Below are experts of layer 6 (counted from 0) of a mixture-of-experts language model. Rows are named router (the router's row for the expert), up (a neuron's input weights, with its number), down (a neuron's output weights, with its number) and show model dimensions 0-127. Each number is 128 + 32 x the weight over its row's rms, rounded and kept within 0 to 255. Numbers have three digits each.
After each expert's rows: a language model's description of what the expert responds to. This comes from a sample of Wikipedia text that the model never trained on.

# expert 9
router:151120209189178108131153142112088142092089211096098108165114128129150161076147165138115131081102123119139128158088131168138148089061064069119118078134193146121180117076172130178140080177130132114085116129189118152130096091110128112138076099136115115075073115124153131098122148132149122072154115061084119138112125160117088157145185095125153094147113134129127101124093171177134139113098
up116:104155155149154110156177129123135183124139142167120084116150141124081146157081105115132175170091153138170123126109109117203168140062109142119126189149106165160152114100160092058131162125142123127113116102118180175107095154080122075119173088133074148163109170112158064179115172172130097097152081131147085134218156145043078134120167114144145132116110099076116102166111131138138129133094
down116:135133142060125142166183186104117158086139120139101120156165139131169101131124157183076209148139160122103114135106083161077101085124104111162087113133116131095162136113130121145137131137168122186163116068092127169148042085132114189146039112111126102113122163153099165169120168143138070107139145086156142172187116156125127077145142157132070105077132080154156125154112154112160106130179
Table cells and list markers. Cells in election, sports-statistics and chart tables after pipes, plus line breaks and dashes opening bulleted list items, such as Votes, Length, totals.

# expert 0
router:150177077153107133098130068154162122110152117143080089143100138153112184144134093190119075190116102119110154131157066094136130168089118161126119202068058142084155124165132099171122157056122124166168183150136153131113148150124113142126178153166119090134084185154151111158074114071147149149172108118109116092112146131164121110169073151152147119156110171138170156150086161193126123146112
up8:091055104082200109107149070122151147150149095186088136124156144131116073152148129171097128146139099152112182112170087130143198155127140127165119161093111152138142112134113060173124084147167157193127089112113160128154133089133151183152102113088153078084160132155084148136133106079151137161135155150164147097142199083090064117135078134147063155128110151127175130076138141129141123187143
down8:158124140118152114201118126111203094095144166128114078068115145132124102081093121088074141109131133159090128091120159179145124097129116100158105145124103124144181174139094149066130120171117161064147138196138136177085112072193170075146195122113126122166096179112153124100077154138179110128156118098103159147145184126040114105134164167137107190142113120129139125112092138150104131110166
Section break newlines. Line breaks and sentence-final periods, especially the newline right after a wiki heading like ==Career== or ===Name===, plus table-row ends.

# expert 15
router:054133093124181068151127111118133132132113096077119160106132137111167098101108089127097095178098151107095125127092161150133065103158126128141175135128163140116108175126169114108149094132128127179128199157109111168136144066112145144147171132097154176104082153062156122156152107200167166167172148093123140132221126102167104177128119120141122170110095089110133065143126111077054165100144
up7:110141149056160153177154146097101113059146149086097150111054104153193119112148128097110114118086071122091125139143157105119116082129105158062164134111121126126126077073143154126111099153153153181195138109053074130067101099100171128121129170133126122115145097174160139087152138117156188120024167086194135146142162123130128118109135162136131123120118106068144147132134138077125132105136
down7:115088124165080146174110186139113069139180104115105142135129161112108211176175126114146134119116122167130117125145057117070043098160185132089088146127151108111154125108152151190158122128077105121154124087165147070134082133190082124104101136139098131104129142066186100103134123100092098105192129156124101142121121155134093168128099155152173172157153065091118128181119104097132152161136
Nationality and place names. Endings and pieces of nationality adjectives and country or region names in headers and infobox lines, such as Eng-lish, Mex-ican, Hung-ary, Zealand.

# expert 6
router:153179133117154154090103123157111070136134166130128138095128120072131074142142167129126165114081129169148159117128122097114169208160121158123173112081096142136150107122113181105106116103119128138096062096070107118128154134122154124078141107124082099121157054158169129126121133134119135095201125126138115102190225157113136105069062188081090117105146196146129123097101164089188119148110
up7:127160114136139116127136185115144104103124164091089110094150117112122114060162146096075107125102147086103150050087115120065094132085149113113088110153133106132130108108039118119135140076179106156114135091111111114133111133118140150071110140109087085082150078088092091096149110076178154147112141178150157128161166127104178074086122189109123172105146230104187132111154152151171159125132
down7:112108108171076082107151146135093103159086098101130105119090129118073096049102125107114174166143119149120075118117049152163113149152152082111133167156070095114138137143121082132093086115048140098152111166215147086123130109132130136146103131106156108080170158156112163097123037103132113169113125161115138167184110154150149129138172131116128090140180097117088115133164144147103174155200
Personal name pieces. First names and surname fragments of people, such as Thom, Richard, Mc, Eliz(abeth), and tokens right after names in Born: lines, like September.

# expert 4
router:130129190141149100157093149105077068083103061096137096224105099163208189133081181132137109088156116105103154153138165063124138127111122127119105130163150131134163140141152186117138081111120131155117123150156081123143151142137083081105095164137129106126081113115115096102120079129101089121142142140079131103115115133180131152133125118135089153190138058098100134126205096165109060132081
up8:131124178097189105127167084130098088150143104148117149124146129171172132143113096077171129095128153177104130168125136100088095075154192088135173196156152137152174149161080094118109129111148128175143100147143089177116074098104098145129151132152064153114125119113121116138179121117132073099104139124120174147133106131203114167155094089124117096116214082168139095118145089081181092189174
down8:160151129148107083136104115126053092149109124097140107138177126162039111138104160110183089148087091157180164137143063118118053128171068126157074095127144155146135145115101076141138125093020115179091111115125125160175123128169096145135103193114149105120092143096106162134118086123098112138156108110137182108151089123096141118170117111106102132136129140183138140108146207102140099106175
Time units, word fragments. Time words like year, week, round, season, night, and determiners before them (each year, that day), plus word-initial fragments like appro, leg, pres.

# expert 13
router:148076141134157125160096143103058142125132068140105192135141081120130121127087157102105110167142173079132159156181118108141121118093148110137093140151150105162177157164138117148133085180110146089139159154127126099134140132157101120109132180126146137113075129135022202061069092136107117123121103116076154095194095161143148042187157111113100125146125090148167136124164176085115115114168
up8:143137135163105135133172126149143177184090156124153172141146095147084125143110155096098170115140104084024178140127235131122107108192070145169115133067121128102145144113110142153099137124144097120140103117068147121124104142106166150131114116131145075131126125058111131048119100122155115097126085098073114135165168156134161086144148174153148186125113106096169114122124202133118182161096
down8:165122230136114123097142131135103139119125114167099190125092083163142158110202127088098184086137133111093056162151162134182112125129136100082094152067133100105143153124118147107165133149150154189169117095114136148165117099103108092157165164170151107109138122086162141086087192112130103149154136102111152111047065128145196135129136125155168121146116143137124145113156131165099189144060
Dashes and symbols in ranges. En dashes in year ranges like (1943–2023) and 2010–11, plus slashes, apostrophes, ampersands, LaTeX subscripts, and pronouns he, His, It.

# expert 3
router:083056181094104108086169147078122115100124089099179080095118168079139091108120096168184161151114098150071156148084117140140126117118116134108063131108106062113066155089113110111106159185120087119117109116170111151149176149141128126190140134103156143139177157159118107156130166147108149157090178174171142150122108133123147109195195127106115116121117227092164099117111124155145169127133
up8:077137153122101086136149115146148095131132075152070094146156093159097182126163180181096130091141087152114168079114151141166127170214104186127135091161130159110144107166118100159109138095146128155091122189097143085103161153054136114164164132142118156079081135108167151122146109056047139134107163151090123126099118087121125196127163102131100123180072137133153087127093098115120130144087
down8:129140067153144159134131114179094109142156153095110094076122140110099152115132136065137152136106108114163107179146083158101143169090081090078153114080124180160171143081204103140085123134046113123116112154151098122124147064160134052097131091110088155095152167138130124129109167146084123123196068130143093124169139152146088191156082135154173130150157140088153097108116129200148106153139
Quantifiers and determiners. Quantity and determiner words after as, of, is or table pipes, such as several, other, two, one, few, large, this.